{
  "n_layer": 9,
  "d_model": 128,
  "n_experts": 32,
  "experts_per_token": 3,
  "d_expert": 64,
  "d_shared_expert": 64,
  "activation": "swiglu",
  "moe_layers": [2, 3, 4, 5, 6, 7, 8],
  "router_score": "sigmoid",
  "normalize_top_k": true,
  "routed_scale": 1.0,
  "balance_loss": 0.000185,
  "balance_bias": true,
  "router_bias": true,
  "init_std_router": 0.0186,
  "lr_router": 0.0014,
  "vocab_size": 8192,
  "norm": "rmsnorm",
  "norm_eps": 1e-06,
  "tie_embeddings": true,
  "optimizer": "soap_variant",
  "lr": 0.0106,
  "beta1": 0.95,
  "beta2": 0.98,
  "batch_tokens": 65536,
  "seq_len": 512,
  "train_tokens": 426100000,
  "steps": 6502,
  "dataset": "wikipedia_en"
}
Below are experts of layer 5 (counted from 0) of a mixture-of-experts language model. Rows are named router (the router's row for the expert), gate (a neuron's input weights, with its number), up (a neuron's input weights, with its number), down (a neuron's output weights, with its number) and show model dimensions 0-127. Each number is 128 + 32 x the weight over its row's rms, rounded and kept within 0 to 255.
Before each expert's rows: "raises" lists some tokens whose logits its average output raises strongly, later layers aside; "gets" lists some tokens that make up at least twice as much of what it gets as of all text. This comes from a sample of Wikipedia text that the model never trained on. Tokens count by the router's weight.

# expert 5
raises: ":", ",", ".", "—"
gets: "1", "200", "201", "2", "0", "3"
router [106 130 102  86 131 141 110 115 150  90 124 178 123 198 177 114  91 143 159 149 140 134 115 140 129 157 135  98 165 141 175 141 114 106 114 124 214  95 162 195  90 148 132  92 112 102 161 129 186 108 154 180 154 158 138 156  94 101 114 150 148  91  82 152 106 127 121  95 137 159  92 106  64 132 110 103 125  82 121  90 207 139 109 114 145 127 112 179  76 170 132 110 197 151 107 160 139 102 156 199 161 128 155 123 102  69 159  86 127 146  36 137 156 140  78 141 150 148 150 107 159  95 133  82 143 108 150 118]
gate2 [119 130 144 171 128 152 106 105 189 117  96 180 136 132 136 122 121  78 111 135 179 116  84 152 131 114 122 135  44 175 168 174 150 132 111  79 141 117 177 117 161  80 158 136 181 140 108 141 147  70  81 130 158 136 130 112 161 124 111  97 137 169 185  75 159 146 130  97 142 177  85 130 116 167 177 106 117 130 120 115 150 123 106 129 127 129 156  64 114 211 130 157 104 180 112  69 112 128 143 127 137 141 169 175 156  79 117 189 159 123 132 147 108 123 151 136 168  97 183 107  96 148  40  98 107  99  76 109]
up2 [117 127 111  85 135  82 119 172 129 112 154  87  92  94 146 123 142 160  97 114 109 178  71 163  86 140 126 119 124 100 123 123 197 171  87  76 203  82 135  94 112  73 113 146 101 137  60 137 130 141 139 170 153 148  81 156 103 182 158  76 146 124 106 148 154 172 112 144 126  79 123 153 157 131 108 108 118 101 121 154 127  92 172 113 124 148 181  61 138 185 108 127 118 124  86 118 173 140 130 194 129  77 123 145 114  68  56 155  83 113 184 157  93 111 157  91 151 129 119 142 151 154  95 128 118  77 146 166]
down2 [197 115 115 157 132 159 128 130  75  82 178 123  70 113 115 161 144 159 141 132  95  77  83  94 117 137 136 134 171  86 136 129 143 117 173 163 146 137 139 170 139 114 126 135 142 135 156 181 150 129  97 187 162 149 164 132 193 155 146 177  91 140 136 160 128 156  84  51 110 115 145 132 144 118 116  87  92 143 119 115 159 138 129 109 166  86 144 122 160 147  88 105 139  77  69 151 126 148 111 143 109  79 162 119 136 251 148  82 122 130 207 112 156  82 129 138 165 124 112 103 129 162 170 123  94  80 169 144]
gate3 [104 105 148 114 150 184 102 122 120 116  91 146 151 129 185  83 164 197 146 135 154 129  89 100 210 130 102 130 132 144  84 107 153  79 127 160 199  82 142 178  83 118 185 124  98 180 152 104 114 108 177 178 159 207 115 141 110 111 111 167 111 113 141  88 145 117  89 119  75 132 114 169  59  94  89 111 135 118 144 125 151 172 116 121 146 140 175 110  84 121 150 116 106 224 132 142 103 152 116 115 177 130 137 129 144 161  88  97 133 168 114 118 169 138 128 126 105 104  98 185 120 173 145 109 115  79 105 146]
up3 [169 128 133 126 126 101 127 183 155 134 116  89 108 107 117 152 141  94 110  89 146 156 137 106 175 149 169 143  88 143 159 132 181 102 163 116 130 117 109 137 161 155  65 168 124 106 146 118 145 117 166 130 130 127 152 141 176 201 158  90 108 117 103 157 119 206 172 204 156 178 114 155 196 122 151  56 114 203 113  53 158  66  74 154  88 136 159 133 134  66 163 168 105  98 144 103 101 174 105 125 119 146  87 121 102  93 102 126  82  90 131 144  95  80 112 119 137 134 150 149  89 167 145 117 105 127 147 144]
down3 [ 75 115 141 108 150 141 109 169 117 101 127 129 129 173 174  54 157 158  96 191 100  97 139  96 108 129 101  99  89 131 159 173 106 131 135 131 150  83  97 136 157 203 152  92 106 133 109 100 134  90  90 132 122 145 153 100 112 152 174 141  96 156  99  50 101  77 175 154 132  90  80 153  94 130 116 136 159 151 161 142 163 120  74  84  52 148 176 106  74 168 135 142  91 101 104 145 117 190 110 146  76  72 157 147 146 180 138  99 130 121 123 183 112 115  95  88 127 188 119 163 121 115 151 126 113  92 133 155]
gate4 [ 90 144  92 146 133  88 109 158 121  81 179 127 103 154  84 123  80 154 147 129 131 175 107 136 164 152 142 151 176  96 132 105 132 119 178 156 157  85  69 125  93 135  75 152 182 130 165  85 172 157 103 128 168 137 112  86 158 124 119 145 113 143 128 146  94 179 126 150  89 149 125 134 149  85 132  64  98 126 126 139 153 154 193 104 134  58  76  70 151  76  85 103  97  84 116 108 113  61 160  72 112 150 101 121 165 101 122 151 147 148  95 101  66 164  87 160 185 141 132 153 146 127  86 153 168 175 120 140]
up4 [138  99 166 139 132 124 184 121  90 133 123 142 100 156 163 140 148 150  76 145 134  85 158 139 181 120 124 106 118 119 132 138 179 141 130  76 189 133 110 181 104  95 149 133 145 189 123 123 142 117  95 125 121 176 118 190  68 164 115 133 158 109 156  96 126  53 131 169 152 143 111 142 183 126 109 113 135 142 149 155  76 157 199 127  77 139 135  74  79 112 125 124 153 110 126 128 107 140 146 130 144 183 115 168 191 124  87 156  47 153 195 157 188 159 138  93 104 157  88 163 134 179 167  86  73 111 134 130]
down4 [101 133 103 142 115  32 125 114 110  79 144  67 128 158 145 126  89 130 169 123 107 102  64 161 120 135 146 123 126 118 117 186 113 144 124 126  81 124 131  95 128  95 125 122 162  89 172 151 146  82 105 177 113 102 129 114 139  98 118 178 130 169 132 182 104 110 124 162 136  83 154 106  66 135 141 146 161 113  79 120 187 164 158  72 111 102  93  78 110 148 196 127 102 173 161 116 110 101  83  67 124 151  90  71 199  84 184 153 171  97 109 132 112 120 158 185 147 106 135  96  85 151 159 155 141 120 107 111]
gate5 [ 86 100 122  98 158  67 168 131 124 152 180 195  98 123 151 158 128 127 140 100 145 176 145 117 171 106  94  98 120 104 166 128 105 102 186 161 153 119 179 141 131 135 147  93 115  59 121 116  91 116 127  86 119 149 110 178 121 111  85 135  93 163 104 186 142 125 102 110 120 161 109 154  85 115 136  84 114 132  87 122 132 144 147 108 110 186 126  53 149 127 157 138 100 151 130  52 134 168 122 149 117 130 168 115  95  50 179 120 143  31  80 151 127  54 101  97 146 124 157 170 157 124 140  70 130 117 107 113]
up5 [ 91 104  82 100 143  70 145 153 136  90 106 130  81 111 150 188 192 135 132 134 113 137 156  74 149  82 122  79 116 122  84 131 182 149 149 154 139  77 124 104  93  98 142  96  92  76 134 144 111 109 130 135 138 138 162 168 131  75 136 144 158 158 125 115  83 189 125 158 136 105 131 150 120 164 130 126 136  98 137 105 131  93 123 100  82 119 171 126 173  98  83 156 192 140 130 188  68  69 125 128  77 101 131 102 171  86 137  99 126 115 124 140 122  79 181 159 141 170 115 144 141 132 109  80 152 167  34 196]
down5 [ 84 139 131 160  90 167 105 135 125 131  71  77 200 101  69  74 143 118 158 116 158 102 110 138 120 162 138 142 171 152 133 101 178 124 133 102  88 140 148  54  81 135 126 159 166 161  73 175 140 116 170 186 129  90 152 120 114 118 127 139 104  94 122 146  99 129 113 150 141 106 171 116 158 146 139  99 150  58  77 105 128 126 154 143 150 127 137 179 113  45 115 123 102  76 124 127 199 189 124 166 164 150 139 103 151  99 102 177 159 148 123 174 174 142  65 169 131  83 136  89 119 121  82 157 137 119 162 128]
gate6 [110 123 137  81 117 124  77  93 152 110 112 112 237 137 159 114 145  96 134 148 129  72  56  96 168 113 127  87 169 123  95 115 131 190 157 118 105  96 133 164 127 169 117 163 131  66 140 144 126 193 148 159 102 164  99  81 143  82 111 136 129 141 156 163  80 122 144 134 148 116  92  55 107 138 170 122 169  87 137 125 141 142  93 128  99  55  87 137 196  99 161 107  99 114 126  58 146 114 120 137 141 155 151 161 143 131 143 103 133 134  97 150  87 137  97  98 146  42 147  96 114  80 133 134 137 147 173 148]
up6 [100 148  94  82 172 174  62 123 101 110 133 148 125 143 117 147 124 125 134  81 155 115  69 111 205 124  89 186 197 142 192 122 134 143 107 147 233 104 113 115 151 114 106 161  97 130 143 136 100 139 128 163 136 159 122 174 133 102 146 173 123 107  84 116 175 132 164 160 115 127  98 206 158 154 103 136 155  86 125 137  95 120 126 113  50 112 144 150 132 132 135 125 119 109 153 114 133 122 181 137  88 140 118 145 155 125 142 152 135 193  99 146 137 144 117 137  65 204  93 149 187 145 129 124 204  99 151 121]
down6 [143 119 170 146 123 165 156 129 175 147 102 169 113 155 110 113 135 119 125 109 112 111 125 119 144 101 143  94 160 104 126 117 127 124 175  86 122  90 163 139  88 155  90 147 105  52 177 152 108 174 115 160 104 105 135 121 141  82 124 190 135 160  95 190  26 102 128  97 109 172  98 120 171 121 178 181  64  63 129 171  91 104  87 143 111 109  73 135 215 120 141 114 114 146 119 178 152 145  84 142 153 155 128 142 106 150 136  84 133 127  87 144 165 127  42 149 114 105 151 186 104 143 151 114  97 108 137 134]

# expert 30
raises: ".", "==", ". ", ", ", "–", "| "
gets: "2", "1", "0", "3", "4", "5"
router [106 111  87 111  98 127 109 119 155 107 106 154 125 227 129 102 121 122 190 126 135 121 145 102 116 182 143 126 167 110 175 178 164 123 128  94 231 121 135 169  66 131 142 100 110 108 140 148 142  97 124 141 173 189 136 135  73 111 148 157 136  89  58 127 124 120 106 107 130 115  99 158  83 161  97 141 100 106 143  75 181 102 113  91 145 115 165 184 115 173 168 124 188 166 144 130 128 129 180 146 165 141 189 170  89  68 128  99 131 153  51 125 168 143 107 142 121 120 140 145 124  91 118 130 147 108 137  94]
gate26 [ 96 136 137  83  85 173 115  76 136 161 105 145 145 184 120 154 122 187 127 162 122  45 157 128 186 150 115 179 113 140 152  68 119 128 148 103 122  99 176 109 136 123 124 156 121 150 136 115  89 108 113  80 170 126 108  97 120  59 158 161 148 125 111  99 108 105 133 125 136 175  91 105 147 119 119 136 162  69 127 122 108 162 146  92 143 126 166 164 171  48 142 190  79 175 163 129 123 115  84 168 114 109 139 156 164 118 141 136  76 104 124 191 134 128 157  58  94 138 103 114 130  86 128 136  97  33 111 114]
up26 [126  77  91 132 127 174 115 127  73 111 103 121 120 220 106  50 127 148  86 207 176  80 142 110 131 130 146 111 140 155  70  68 174 123 174 106  82  75 139 180 148 100 105 147 122 109 125 119 148 148  99 138 159 111 137 145 134 126 159  71 126 159 174 178 149 110 110 160 133 101  95 143 111 171 133 102 108  86 170 146  98 105 106 119 147  99 121 163 151 153 177  81 150 131 151  98 135 133 134 147 184 104 206 122 138 121 116 138  74  99 197 112 126 139 154 168 147 104 128  87 121 137 137 120  57 133 176 137]
down26 [129 153 204 142 160  74 145 101 101 128 130  75  97  67 121 136 132  79 104 166 110 150 179 141 100 101 114 150 107  65  88  80  76 134 147 182 117 112 150 104 170 151 146 130 112 112 155 129 159 150 172 187  98 135 112  71  62 148 146 186 120 130 146 136 147  81 107 142 110 113 177 119 104  85 153 110 154 110 116 179 155 119 195 122 164 141 121  74  73 169 149 133  78  99  95 118 144  98 172  64 114 137 130  86 152 127  77  79 116 122 137 113 149  99 145 139 101 165 105 126 127 128 180  78 174 134 162 132]
gate27 [ 98 132 157 101 116 149 106 175  65 196 170 124 101 172 115 118 138 154 109 114  89  76 169  86  89 162 144 140 184 121 190 120 120 120  66 196  93 104 133 171 105 119 107  93 163 128 172  99 160 101 145  72  77 142  94 184 153 121 150 140 122 129 112 125 142 148  82 114 103 126 128 174 121 134 125 109 103 142 187 156 125  82 152  82 137 190 132 156 105 139 141 122 103 141 163 196 123 145 139 133 148  98 154 184 101  84 118 130 109 113 103 137  96 117 209 135 105 172 157 108 118  97 144 207 170 128  91 112]
up27 [ 97 109 102 126 133  97  72  87 144 176 125 107  91 172 175 134 138  96 149 124 139 176 141 106  55 132 123 115  99 134  99 164 140 132 131 135 184  94 119 175 144 172 166 129  81 139 194 164  94 121  84 165 152 162 169 129 161 114  86  61 153 121 123 174 115 161 161 130 113 138 162 119 129  97 159 181 129 105 125  88  76  79 133  88 117 187 111 137  70 151 176 133 112 133 170  95 105 124 147 139 140 114 113 166  80 155 105 128  60 135 126 154 142 205 152 208 152 152 152 133 153 147 113 168 124 184 107 100]
down27 [180 104 120 175 114 108 111  95 129  56 111 124 113 125 102 185 177 136 175 115 165 121  48 126 141 169  93 102 101 157 166 189 129 157 101  97 141 131 113 112 135 142 102 109  61 122  90 148 125 111 165 157 156 144  66 191  78 108 171 143 115 122 119 133 123 146  96 131 149 151 124 113 105 113 146 106 186 142 126  88 114 184  85 139 119  98 194 173 121 117 175 149 184 172  81 219 136  59 110 104 106 148 165 119 148 119 136 176 155 120 104 116 144  90 100 152 120  84 134 104 129 127 120 122 136  69  95 136]
gate28 [ 86 121  91 180  88  82 162  84 128 166 156 145 155 151 136 130 192 121 184  60  94 125 111  44 112 127 140 255 152  85 121 114 107 146 107 122 208 143 130 123 136 116 137 110 111 101 106 140 126 123 171 103 164 105 110  92 120 153 144 135 127 150 114 138  93 175 147 141 105 118 110 166 151 102 182 141 112 130  85  75 128 163 110 105 170 126 166 146 163  94 107 121 165 126 101 122  73 124 170 155 122 117 134 161  95  84 157 105 123 166 169 138 128 105  92 110 103 113  99 152 147  75 121 145 155 109 174 103]
up28 [119 149 137 119 181 138 140 168 127 153  92 104 168 147 124  60 183 124 157 135 197  90  96 121 174 141 114  51 105 120  95 116 102 124 115  60 104 124 174 129 142 113 124 137 115 128  97 152 135 140 131 129 116 170 200 197 108  73  95 138  97 160 148  86 141  79  78 186 164 197 150 176 132 177 117  89 146 135 138 156  64 118 127 103 125 155  82  91  70 123 122 157 120 101 171 106 118 123 115 134 117 126  98 151 159 143  83 152 108 114 173  68 101 117 160  66 143 154  88 138  87 115 146 142 101 133 146  94]
down28 [101 105  71  88  90  70 117 120  96  94 149  73  56 111 164 181 135 122 149 159  84 115 159 138 124 138 118 150 176 100 162 179 120  80 133 172 126 144 113 140 101 148 177 123 167 126 142 110 139 116 119 170 140 138 100  98  76  90 176 127 149  98 144 139 124 177 148 121 134 105  66  53 176 134 106 128 103 132 102  96 175 124 172 115 180 155 123  78  49 118  95 118  88 158 128  91 127  78 160 177 206 103 139 108 166 112 151  73  95 113 124 119 154 117 133 140 139 151 138  82 162 163 137  78 104 145 104 118]
gate29 [102  99 114 171 105 167  92 137 132  81 140  94 170 153 140 108 150 127 145 116 143 151 139 135 178 123 111 101 197  73 228 124 124 177 157 111 157 157 152 189  94 130 118  86 124  95 144 107 101  90 116 123 142 180 102  89 142 126 100  84 149 163 158 161 147  99 143  74 136 104  85 128 169 148  65 131 138 151 117 134 101 111 104 131 105 114 127 139  99 147 105  72 197 169 167  87 178 120 125 130 156 152 177 143 139  96  84  95  78 150  97 159 139 117 174 112 139 208  74 172 136 125 161 165 140  88 156 149]
up29 [146 137 127 122 129 171 129 132 148 160 108 140 140 106 157 158 143 177 142 147 146 113  16 150 122 136 110 167 122 163  54 122 185 157 120 166 143 111 142  97 126 178 160 158 164 116 132 183 172 185 124 145 110  86 165 153 174  84 133 152 112  96 136 109 123 171 148 107 119 139 125 137 139 166 139 154 132  94 157 178 134 141 146 158  70  79 113  88 156  65  89 118  95 103 137 131 156 135 130  84 125 206 162 118 164 150 118  93 172 145  73 147 188 133 136 111  80 116 202 141 112 104  92  89 135 191 150 114]
down29 [119 110  97 185 137 154  66 108 204 140 142 105 130 140  73 117 142  82 153  90 115 115 144  92 117 180  97 129 133  84 116 121 120  74 122 123 140 123 143 157  57 113  90 132 120  76 130 166 131 156 147  60 129 106 124 139 221 159 112 197 142 128 118 169  85 105  96 103 139 110 129 110 108 123 123 166  99 148  95 129  93 121 182 176  76  94 154 162 151 137 136 115 138 163 182  91 130 109 116 166 177  74 137  88 170 115 168 112 164 140 166 136 148 151  50 135  93 145 134 127  99 155 107 186  78  93 134 126]
gate30 [125  83 165 155 167 184  90  78 169 118 123 119 155  69 177 134 111 150 118 137 155 143 146 105 113 163  96 105  93 117 135  75  91 125 114 132 136 134 111 176 167  61 151  83  75 139 145 152 116 162  21 133 103 140 153  91 136 134 126 156 164 135 126 144 120 144 100 131 104 110 171 117 160 194 141 137  58 108 128  85 181 137 141 146  89  82 109  95  97 129 211 159 152  96 121 127 118 130 182 172 107 132 131  98 132 109 174 161 132 179  94 127 111  58 126 145 125 110 185 156 121 103 109 110 166 134  72 128]
up30 [123 165 154 160 106 160 130 136  88 181 146  93 199 137 111 101 121 185 109 143 144 153 121  99 143 105 126 149 167 152 128 136 144 159 153 162 118  66 201 158 150 108 108  51  70 160  97 182 124 101 114 142 146 108 130 135 123 151 122 141 110  87 164 175 118 130 118  47 121 130 149 119 113 136 110 128 146 143 102 151 111  83 112 159 186 143 115 179 146 173 121  44  99 132  65 169  91 148 106  53 155 123 144  41 105 165 110 135 114  77  96 142 163 162 129 120 130 110 105 111 139 153 167 119  75 154 152 127]
down30 [169 150 200 160 130 111 152 103 138 123 161 162 111 142 177  98 134 103 111 191 148  91 159 169  85  80 108 125 119 117 106  91 152 114  96  95 156 165  99 112 133 107  70 136 129 143 165 145  92 128 146 116 119 113 105 129 192 134 142 159 148 171  42 166 124 167 169  97 116 156 129 167 213 134 140 131  87 124 117  97  86 185  77  99 105 134 114 148 149  91 164 163 172  43 161  98 140 153 141 127 145 112 107 154 185 112  96 152 128 136 121  58 122 146 160 132 118 194 138 154 164 175  91 114 172 140 125 137]

# expert 2
raises: "up ", "or ", "in ", "and ", "through ", "up"
gets: "ing ", "ed ", "with ", "ated ", "ted ", "ting "
router [188 133 112  85 194 107 158 130 123 162 107 167  91 149 136  91 112  98 159  71 155 118 160 133 117 205 104 131 100 126 154 131 110 168 174 135 132 117 124 136  92 123 148 147 138 120  69 156 175  93 197 140 139 150 103  95  99 114 178 151  89 107 116 162 117  67 142 106 181 120 124 153 116 119 142 109 126  66 122 141 168 136 142 147 121  84  88 131 117 149 131 108 105 139  99  98 156 192 155 116 207 121 163 126 135 119 167  82 121 116 165 150 195 124 142 100 187 183 163 180  93 129 129 129 188 162 131  51]
gate2 [181 108 155 161 162 117 155 145 155 124  79 150 108 139 156 127 155 180 114 147 164  76 157  83 183 166 128 131  98  88 170 113 155 169 165 152 145  94 175 117  92 155 100 120 146  64 144 112 149 172 171 130 148 170 117 175  91 105 159 101 187 113 154 137  86 159  69 122  61 130 121  98 150 112  91 163 109 205  79 119 171 126  87 153  71  90 103  94 123 115 158 158  90  98  92 101 129 159 157 136 205 106 128 139 140  92 163 136 163 150 115 128 130 106 116 138 124 206 177 109 126 133 131 109 153 153  95 125]
up2 [132 147  78 100 114 107 118 150 151 102 138 181 134 143 156 147 143 143  99  82 184 118 102 145 128 136 140 149 149 157  98 126 123  77 131  98 135 113 118 215  39 128 180 126 173 100 160 195 154  81  83 107 183 157  91 106 108  95 146  76 164 141 105 104 130 168 124  91 133  64 137 137 105 103 105 132 135 118 126  89  92 142  51 114 104 164 145 142  93 108 104 107 112 117 124 163 114 120 138  95 147  98 162  38  56 146 149 131 127 131 143 111 162 102 153  88 112 111 121 109  64 132 117  53 137 172  96 139]
down2 [ 95 135 105 114 139  82 139 206 151 144 112 142 180 118 135 171 138 155  98 192 119 115 171  99 135 108 139  66 101 159  84 170 118  54  89 123 178 115 114 153 130 109 114 106 129 170 162 140 138  57 102 140 136 170 214 116 132  88  92  83  79 142 131 136 151 171  46  87 104 127 128 134 156 157 151 148  86 172 117 184 125  65 116 146  88 104 122 112 113 134 151 134 131 124 130 124 148  80 183  85 142 136 155 146 125  67 161 118 128 114 192 147 132 149 183 124 151 178 143 158 126 142 147 142 156 174 107 116]
gate3 [ 54 157  91 171 137  86 168 150 105 184  93 122  85 142 133  82 111 130 146 110 126 160  92 132  96 118 144 105 103  74  71 170 131 142 141 164 119  78 107 119 129 141  95 153  83 116 120  80 151 192 118 191 109 179 169 105 117 150 176 103 114 149 108 106  88 133 106  89 122 150 109 108 125  71 104  70 105 146 182  82 110 104 133 121  92  84 116  95 163 171 100 163 105 165 135 118 131 138 139 171 126  81 169 134 127  97 155 100 111 128 144  73  94 122 150 130 197 170 131 148 116 140 193  73 105 140 154  60]
up3 [111 114  96 131 133  38  95 149 153  63 154 130 155 145  85 172 141 120 155 131  97 122 144 118 137 197 129  83 100 112 129 144 121 137  76 120 178 121 147 132 177 134 121 153 155 122  80  97 161 115 102  93 137 107 145 138 156 148 102  71 149 111 122 120  92 136  78  99 111 149  74 128 100 156 155  98 135 102 120 220  99  82 136  93  94 138 204 124  59  70 141 107 122 147 150 127 119  84 109  59  98 142 111 112 161  90 131 169 155 148 155 168 210 151 123 164 111  75 155 117  74 135 141 111 144 142 162 134]
down3 [191 107 152 129 152 140  82 151 145 162  63 165  87  89 111 157 119 129 134 159 103 150 192 160 163  87  99 117 177 175  78 113 123 142  82  88 113 145  72  90 106  74 167  60 151 109  72 194 146 120 133 117 125 110 105 104 129  68 153 100 155 187  81 152 118 140 127 139  98 141 184 135 131 199  98 162 109 115 136 104 171 173 129 183 120 115  86 127 130 111  91  92 114  93  94 133 110 115 109 149 145 149 116  79 155 133 170  88 144 119 161 100 106 101 119 156 110 156  66 173 109 103 130 137 126 189 125 134]
gate4 [140 170 125 146 122 115 124 117 112 104 132 163  97 166  46 150 156 133 117 114 145 109 125 139 171 101 103 159  90 172 112 120  90  72 153 118 153 166 144 162 109 180 140 137  72 182 180 118 108 138 159 105 161 108  83 108 122 189  97 147 107 136 100 137 155 174 119 134 163 153  94 171 100 132 113 109 155 165 120 102 145 148 201 172 127 102 167 135 123 156 151  74  75 144 133 116  37 164 137 155 208 122 120 109 110 151 172 163 107 152 106 208  97 138 104 150 150  54 110 138 113 157 117 104 174  82 126 139]
up4 [122 138 138 108 178 117 136 130 203  93 110 148 101 146  42 171 149 175 105  91  77  92 173 113 183 125  41  70 127 103 128 117 103 110  71 124 141 130 104 132 165  69 148  75 164 106 160 147  88 134 121 131 115 134  99 179 160 173 119 131 135  69 211 153 132  91 185 123 157 156 133  80 177 127  92 202 136 134 119 118 132 101  91 118 154 120 107 104 127  80  98 114 134 133 122 134  83 130 162 121 161  95  74 127 135 114 148 102 102 105 109 132 136 145 100  97  95 101 128 127 128  61 135 100 119 104 128 173]
down4 [151 155  69  85 157 125  95  76 104 117 127 111 118  65 128 179 149 153  89  81 118  73 166 126 141 238 115 126  72 102 142 116 155 134 129 119 165 116 164 116 172  99 179 106 122 139 151 162 109 133 166 165 133  89 142 102 162 146 151 133 177 153 134 135  98 123 132  91 129 101 220 108 125 100 124  96  81 106 163  91 184 171 145 148 128 166 131 126 132 155 148 162 113 119 162  82 159 114 114 128 135 162 149  95 188 126 153  95 121 137  76 226 128 157  91 177 139 134 136 165 122 101 107 119 177 123 144 132]
gate5 [119  42 142 135 149 161 121 120 182 115 136 150  71 160  98 161 100 136 166 134 172 131 108 144 164  81 116 159 118  70 206  98 146  95  85 145 164 155  82 127 198 170 122 134 126 146 114 107 114 118 155  89 159 113 108 111 125 134 113  96  72 128 122 138 173 132 142  87 105 148 108 176 135 127 109 136  61 110 126 113 104 168 169 150 144  84 142 141 198 198 177 152 131 162 127 146 184 119 151  80 157  84 118 123 127 151 141 202 171 107 188 144 136 153 154 144 143 136 148 137 129 161 180 126 197 150 106 149]
up5 [ 83  94 132 108  68 136 162 116 164 124 191  83 122 144 118  81 150 107  83  82  74  69  92 132 135  98 116  98  86 141 136 121 186 138 120 140 136 119 104  83  98 132 130 197 148  65 126 130 108 149 212 146 128 123 157 157 121 140 115  27 132 124  91 149  67 180 151 124 122 158 170  94 118 103 120 142 110 161 137  91  80  68 153 108  87 128  93  99 138 108 105 127 109 132  99  87 115  96 149 189 171 146 128 132 176 126 129 121  82 114 117 139 101 159 131 130 109  67 109 147 129  71 138 122 119 125 129 200]
down5 [ 92 137 155 135 136 121 143 112  96 180 179  46  89 196 107 124 108 169 126 128 152 118 127 144 132 133 123  64 129 135 110 174 156 140  90  98  97 123 149 105 128 127 111 177 105 164 111  74 186 129 131 149  83 122 146  91 169 169 170 163 112 117 128 128 176 163 102 110 158  92 151 151  81  42 140 143 154 174 107 155  97 168 143 163 121 163  86  99 129 137 192 166 110 121 141 132 137 200 109 126 109 121 185 113 144 124 144 108  83 179 154  96 197 117  65 137 127  81  96 172  98 113 171 106 132 120 147 159]
gate6 [ 95 157  93 150 130 143 104 187 139 163 202 152  75 149 151 187 132 183 117 136 115  75 131 117  98 149 130 128  63 147 156 140 174 163 142 149  96 173 137 183  83 111 164 107 117 116  83 125 103 148 116  68  80 185  99 139 204 147 111 127 101  96 110 155 184  71 124 138 111 155 120 137 125 145 151  83 157 126 145  87 120  96  99 126  75 159 160 142  74 120 157  82  72 134 117 150 136 109 110 187 149 157  99  97 133 111 134 137 172 197 165 161 158 128 171 166 110 166 130 171 157  89 111 103 137 130 150 123]
up6 [176 104  43  67  61 133 224  92 117 106 123  96 150 142  71  66 126 121 180 101 138 178 139 107 113 166 137 121 115  57 148 163 114 130 120 167 119 140 139 146 112 105 146 133  91 123 142 136 131 149 116 120 120 147 116 165 118 160  49 112 176 140  74 171 126 142 153  88 119 124 152 168 207 173 127 132  94 117  76 110 106 116  81 167 111 148 107  90 161 183 129 125 107  72  97 113 169 132 137 103 114 113 165 125 153 100 140 176 162 119 123 159 165 166 119 113 104 155 108 108  94 146 131 121 179 151  96 154]
down6 [161 128  83 149 115  89 115 118 111  89 119 123 145  96 140  99 144  49 214 166 101 169 129 107 175  94 141 104  64 129 115 114 125 109 106 158  95 168  86 147  83 112 110 151 149  95 146 156 117 138  93 134 171 172 185 147 106  71  98 165 143 138 184  85  79 152  66 199 140 145  94 128 111 127 161 152 124 109  90 113 157 111  80 120 160 143  92 105 143 116 107 136 145 191 140 169  99 135 109 132 109 129 141 209 120 111 146 114 132  67  82 106 174 120 143 142 163 139 178 125 124  96 105 135  64 138 154  75]